Experts of a small language model.
Experts: 128 experts in each of 20 layers, 64 squared ReLU neurons an expert, 6 picks a token, a softmax router.
Below are experts of layer 17 (counted from 0) of a mixture-of-experts language model. Rows are named router (the router's row for the expert), up (a neuron's input weights, with its number), down (a neuron's output weights, with its number) and show model dimensions 0-191. Each number is 50 + 12 x the weight over its row's rms, rounded and kept within 0 to 99.
Before each expert's rows: "mostly gets" lists some tokens that are sent to it at least half of the time; "comes before" lists some tokens at least twice as common just after its tokens as in all text. This comes from a sample of Wikipedia text that the model never trained on. Tokens count by the router's weight.

# expert 105
mostly gets: " describ", " produc", " feat", " return", " ann", " repl"
comes before: "ed", "ted", "t", "ured", "hed", "ished"
router:49 49 39 42 47 38 36 40 37 21 65 50 52 30 58 38 45 37 45 35 63 43 53 42 64 67 55 47 54 60 82 37 61 54 32 45 38 44 58 43 59 32 46 58 51 44 43 34 54 68 49 53 64 40 56 50 47 74 32 57 57 45 76 59 55 52 56 53 53 20 44 35 45 58 38 46 44 65 37 46 64 53 41 33 65 45 60 49 46 57 60 28 50 36 66 61 26 33 46 61 47 32 70 51 53 42 48 54 51 36 31 51 48 45 37 63 45 46 45 47 63 68 65 64 70 55 58 53 43 59 30 27 71 46 45 58 42 67 64 62 51 61 49 48 29 59 51 43 30 34 48 47 61 87 44 48 34 46 43 59 41 44 55 46 42 54 71 36 42 58 38 58 43 53 58 55 60 57 40 38 60 70 46 46 51 45 41 79 55 37 60 81
up0:67 52 33 28 46 23 40 42 50 45 30 61 53 54 48 54 35 53 44 43 64 69 58 49 56 61 52 64 43 64 59 47 57 68 50 52 52 40 41 50 33 44 42 69 60 58 43 62 46 73 65 21 41 46 72 52 41 34 63 33 44 69 60 49 80 64 56 36 46 57 55 62 43 61 64 54 43 52 71 36 56 51 64 42 43 33 26 55 59 58 66 73 57 51 53 74 46 43 48 62 45 40 60 51 37 60 48 59 51 46 44 53 31 49 50 68 36 52 63 61 57 54 54 37 71 64 39 56 69 42 39 49 54 41 55 51 37 42 55 52 56 34 72 81 57 46 43 44 28 55 50 48 60 41 28 44 62 47 35 46 73 57 59 44 61 47 67 72 52 63 53 65 48 73 54 54 31 63 34 81 60 64 47 39 46 44 62 49 45 57 54 68
down0:61 38 41 45 29 65 65 68 48 50 40 71 47 58 45 46 44 48 38 78 35 39 26 54 42 53 55 65 57 35 46 40 36 60 63 39 41 48 51 51 70 44 41 40 39 38 66 57 52 47 34 33 60 37 50 68 59 51 63 52 67 38 58 23 47 49 43 44 42 56 34 69 45 73 65 52 31 47 32 45 37 25 50 61 42 44 62 30 51 52 22 35 74 48 42 49 57 56 51 49 67 70 51 40 53 35 46 51 45 65 46 56 39 57 40 41 35 50 49 62 61 39 36 53 56 56 42 65 31 51 58 50 48 73 50 50 56 81 37 71 53 36 45 53 48 48 57 53 43 37 68 46 33 35 44 73 60 33 57 45 63 42 49 53 26 39 62 35 43 67 51 48 50 53 55 49 46 70 59 37 44 60 64 38 43 24 62 36 37 49 77 46
up1:47 72 41 43 39 38 53 44 45 42 71 43 50 53 52 49 50 49 49 55 64 37 58 46 56 49 51 59 61 54 47 27 53 53 51 53 31 49 53 66 67 35 44 44 51 71 33 53 51 47 65 42 46 45 60 66 57 44 42 53 63 51 43 58 66 82 51 62 50 19 56 25 42 71 41 43 36 64 42 57 49 58 30 51 44 39 47 27 65 52 68 58 58 56 31 45 71 60 47 74 39 53 66 35 44 44 37 48 38 58 41 64 51 38 24 62 31 57 28 53 50 64 71 52 56 64 62 52 50 93 65 45 48 67 39 49 37 63 69 37 51 32 46 55 56 51 33 26 50 59 67 40 56 41 59 64 58 42 58 71 43 40 62 41 48 59 46 51 30 51 57 29 54 53 64 59 55 65 44 49 63 61 58 51 74 39 42 37 56 69 53 62
down1:46 38 51 48 40 65 50 70 51 59 77 53 32 40 35 33 69 52 62 45 55 50 41 56 42 50 54 69 44 52 48 57 44 61 68 54 80 55 61 40 49 55 55 73 39 48 40 69 56 52 56 59 53 74 45 69 58 37 31 44 47 59 67 47 60 48 33 31 48 30 53 75 49 30 38 78 29 60 38 52 37 30 51 44 43 63 47 45 59 43 50 44 71 54 46 55 46 52 59 56 38 55 46 42 51 52 29 43 46 43 58 61 30 49 78 49 60 39 54 62 62 35 21 31 18 53 54 46 43 40 54 53 54 30 66 48 54 42 40 58 42 40 61 60 51 70 58 50 41 58 49 64 45 51 45 30 19 56 26 69 65 52 47 50 75 61 54 51 74 26 53 40 57 46 52 51 35 57 74 46 45 50 49 48 59 45 57 45 43 60 51 44
up2:42 65 81 56 69 58 65 53 51 55 64 58 62 42 38 49 54 42 62 33 52 56 60 68 29 45 51 33 77 52 50 40 81 39 51 70 59 70 65 48 58 45 47 61 57 67 47 63 56 63 56 41 48 54 54 52 62 66 56 54 36 49 44 36 63 55 74 61 53 55 67 46 50 61 47 43 65 32 58 42 50 47 52 65 36 43 41 62 54 55 28 36 40 45 58 33 65 57 42 62 32 47 54 76 58 51 40 58 77 37 65 38 49 63 36 37 47 44 63 66 66 65 41 36 54 47 50 60 65 61 61 59 65 49 62 36 49 71 60 55 47 63 38 35 51 38 51 57 49 61 72 62 48 50 44 72 50 56 47 51 33 72 60 48 43 32 46 43 67 52 17 34 60 48 55 84 58 56 57 59 41 55 30 54 30 52 55 54 45 63 51 60
down2:43 30 50 60 47 50 37 55 36 54 18 65 60 37 52 69 52 48 28 56 47 53 28 54 59 58 43 47 33 85 43 57 53 44 50 30 56 47 36 55 51 41 54 50 53 42 45 30 44 46 30 45 33 53 47 45 63 55 59 25 37 61 27 55 75 51 38 55 54 56 44 48 73 53 63 58 70 64 40 48 62 74 49 48 56 70 41 31 37 58 61 87 42 47 61 70 56 25 46 41 74 25 63 39 56 56 65 58 43 45 45 49 39 52 62 41 56 43 35 47 50 51 52 48 52 52 46 43 43 52 43 68 23 64 44 54 41 46 37 45 43 45 59 49 56 26 65 52 67 42 17 65 48 46 52 34 60 36 30 47 50 31 28 53 55 56 50 39 52 55 58 39 37 44 47 45 45 29 55 36 44 40 57 48 67 46 58 54 49 43 41 49
up3:71 54 47 69 45 52 62 49 40 47 60 60 43 56 44 52 48 40 42 53 64 66 58 59 37 54 47 52 76 54 61 52 45 60 60 50 44 49 33 44 52 41 51 30 40 76 38 27 23 52 51 30 25 52 49 52 50 63 41 51 32 37 48 59 50 43 24 61 52 60 38 43 51 49 45 52 67 59 79 58 42 42 50 43 69 41 46 66 43 34 47 46 53 46 53 57 50 41 49 52 42 32 35 52 45 38 45 41 46 44 40 56 46 47 34 38 29 53 67 34 59 68 41 29 56 42 35 31 51 68 61 69 48 65 24 49 76 59 66 44 43 50 23 49 66 55 29 34 42 60 51 44 53 54 50 41 31 65 38 36 82 41 51 44 52 67 66 50 57 63 44 39 73 53 54 49 48 63 24 67 25 54 39 43 38 41 51 69 39 44 44 36
down3:63 41 52 52 33 33 55 42 46 54 34 48 57 69 41 56 55 37 45 48 27 42 69 53 71 40 42 48 52 52 55 37 41 45 50 71 42 61 50 30 27 60 43 44 45 68 61 63 58 74 42 29 60 58 32 49 38 52 56 48 59 53 49 38 43 55 64 41 63 52 56 56 53 51 63 49 73 60 29 46 63 30 50 74 58 29 46 40 63 78 34 45 41 31 71 37 39 61 53 55 59 37 38 41 41 61 45 46 55 65 56 72 55 69 68 62 38 70 49 66 35 65 48 50 57 65 80 40 50 64 56 46 59 58 45 52 57 50 57 37 48 34 50 51 37 34 51 48 51 46 63 59 56 49 67 63 48 45 54 46 49 41 62 32 41 09 66 65 52 43 55 66 40 47 40 37 55 47 66 74 52 63 72 47 31 54 67 53 52 49 62 35
up4:44 47 59 62 64 67 51 52 33 40 60 45 36 41 52 64 59 28 48 53 49 41 58 46 41 50 66 52 29 58 66 47 41 47 70 61 55 50 64 65 48 48 40 53 51 56 43 45 64 56 56 38 35 39 51 35 42 59 32 28 58 55 63 62 42 93 44 40 80 69 49 76 49 48 64 36 45 58 35 49 29 42 50 44 52 34 53 42 70 56 66 56 70 62 52 65 56 43 52 64 68 48 32 49 57 51 56 57 43 55 59 54 27 55 51 64 53 56 37 31 56 53 74 49 40 48 49 38 55 39 47 35 60 69 39 32 45 34 61 55 68 27 47 52 53 61 45 44 49 35 55 47 55 54 53 58 65 48 68 55 61 67 56 57 63 68 56 54 30 37 39 59 45 22 35 42 48 58 63 26 42 55 64 36 90 46 35 59 51 47 49 34
down4:63 76 57 67 44 58 32 34 40 73 38 55 51 52 61 51 47 48 50 46 62 61 44 48 73 42 53 58 44 56 47 64 76 80 20 30 46 58 36 44 50 54 59 68 57 44 40 42 44 48 65 82 43 66 47 42 36 51 66 62 42 50 28 51 57 28 31 61 53 49 65 35 65 63 44 54 68 53 43 53 62 67 43 36 71 63 50 57 72 64 64 46 44 50 46 27 64 50 49 35 42 61 39 76 56 37 41 48 30 67 56 32 46 47 53 45 68 60 45 34 67 50 55 42 50 46 35 57 38 25 53 48 40 68 53 50 28 41 70 34 63 49 46 56 55 49 41 45 65 56 48 61 51 38 30 54 47 62 68 31 60 57 47 44 45 70 57 55 47 37 49 50 61 77 51 58 64 53 41 44 36 53 29 51 50 50 50 50 59 37 42 46
up5:60 52 61 40 69 53 62 57 41 37 48 44 42 43 51 57 61 42 39 21 55 49 47 38 40 48 45 77 67 37 38 42 51 23 46 33 74 43 73 69 54 52 56 57 46 24 63 39 48 54 39 57 47 43 52 52 50 48 28 50 87 69 49 47 55 51 40 63 42 80 52 45 39 68 55 53 57 57 30 47 36 78 78 54 29 50 53 39 47 49 62 45 52 38 66 45 47 64 50 46 35 63 57 47 55 52 48 49 77 41 45 40 50 61 57 32 45 51 45 42 45 64 49 65 47 34 43 34 56 63 50 59 85 69 62 22 40 45 54 52 46 50 43 42 28 58 64 59 62 54 65 46 56 45 48 54 51 41 58 65 34 58 46 31 61 54 64 60 64 32 52 60 60 35 40 67 39 55 68 45 53 55 61 40 27 42 38 47 46 40 49 58
down5:56 61 61 51 44 47 38 35 42 48 65 48 29 67 61 49 55 35 52 50 43 65 57 70 48 39 54 51 39 67 48 63 43 56 39 50 33 36 59 44 43 55 33 75 57 55 49 41 31 22 52 61 35 29 29 60 38 45 62 43 23 51 47 61 43 65 60 51 50 45 52 40 56 46 44 28 24 61 46 48 57 45 56 73 41 64 53 64 54 49 38 49 44 64 70 55 27 42 47 48 45 59 37 30 32 38 59 53 39 56 60 66 38 39 37 62 18 43 51 46 57 61 67 40 42 58 37 40 41 49 73 50 45 53 77 56 53 33 61 69 62 59 39 56 68 51 66 59 57 48 45 62 52 36 53 35 51 39 39 22 47 46 36 53 41 61 36 36 42 59 39 56 10 45 57 54 43 70 60 28 63 55 56 39 54 43 53 54 54 62 36 55
up6:46 48 31 40 55 52 63 56 38 56 58 53 58 65 45 70 34 43 73 45 89 34 54 37 67 53 47 51 59 48 60 51 46 52 53 55 50 54 44 59 72 54 44 43 54 64 47 38 46 41 42 20 79 38 52 53 66 60 53 45 50 46 51 69 42 66 40 37 39 42 63 57 65 55 69 44 51 36 53 57 68 54 35 57 33 73 40 42 43 42 55 42 45 23 62 59 44 38 58 44 51 39 43 45 68 51 62 55 72 38 46 53 62 43 51 48 57 68 52 38 53 52 55 21 62 48 66 50 50 76 70 59 62 50 61 59 27 68 59 17 71 56 50 31 59 50 37 71 52 54 52 28 44 50 47 50 48 47 43 49 48 48 55 34 69 43 55 60 41 53 36 66 54 55 52 42 58 53 41 71 48 54 64 30 63 54 41 57 37 84 67 40
down6:40 44 64 60 41 33 51 49 46 47 44 54 58 49 61 47 56 51 40 38 34 82 48 55 66 56 40 47 48 53 35 47 71 49 59 60 34 65 39 51 31 48 70 48 41 24 48 52 68 56 52 71 46 57 59 48 48 41 36 34 57 56 20 24 37 56 48 57 39 39 66 43 38 32 34 42 77 66 63 56 19 62 52 66 50 42 73 53 49 67 47 50 68 32 48 57 59 60 49 67 47 59 42 57 35 50 56 53 47 57 63 64 47 49 70 31 47 55 53 50 55 49 48 46 47 46 41 54 44 68 56 60 41 46 47 62 49 52 59 60 44 35 57 69 50 61 58 34 66 44 62 48 45 27 43 67 58 33 47 73 62 57 64 67 49 42 46 61 38 23 52 33 29 48 71 62 40 63 46 26 52 57 33 38 35 32 54 51 58 31 29 59
up7:55 52 33 38 31 30 48 89 58 38 51 34 53 69 55 36 31 41 51 49 44 50 52 60 49 61 61 57 50 41 59 45 38 73 44 35 39 64 48 34 42 52 43 64 40 67 48 41 60 43 61 40 43 51 55 30 47 42 36 15 59 41 43 59 46 51 49 56 63 37 34 54 34 29 40 39 46 51 47 57 63 56 56 32 60 59 69 48 49 55 60 52 50 53 41 53 41 43 24 68 51 46 43 32 46 49 54 57 31 59 66 49 50 43 70 47 50 49 42 30 81 59 55 42 48 52 53 66 64 50 55 54 51 26 38 99 61 68 29 50 38 43 40 68 45 41 59 47 39 57 76 51 63 60 42 43 42 38 51 54 42 62 34 46 70 43 51 54 35 67 54 45 50 51 55 41 51 61 47 46 67 45 44 63 61 71 57 60 55 57 36 49
down7:66 39 57 34 62 47 31 39 53 41 47 60 49 54 65 47 55 52 79 54 72 71 70 55 66 43 31 35 43 58 55 52 32 47 50 55 67 68 64 55 66 41 82 63 77 41 33 46 64 56 55 59 55 43 47 29 39 49 54 57 42 47 53 66 52 47 42 52 50 80 58 55 60 40 54 57 49 53 74 46 55 44 35 66 40 33 36 43 51 43 43 64 50 64 79 48 56 68 59 52 50 49 62 59 61 27 50 57 41 50 33 70 39 57 68 59 40 46 60 50 43 45 62 70 32 38 48 53 38 57 55 61 48 56 65 49 31 22 50 58 58 43 48 32 43 54 43 34 37 47 34 39 44 41 53 62 34 35 63 55 24 67 40 48 39 57 54 63 48 51 43 63 63 51 56 30 64 40 49 45 47 41 78 51 46 50 61 65 53 51 81 46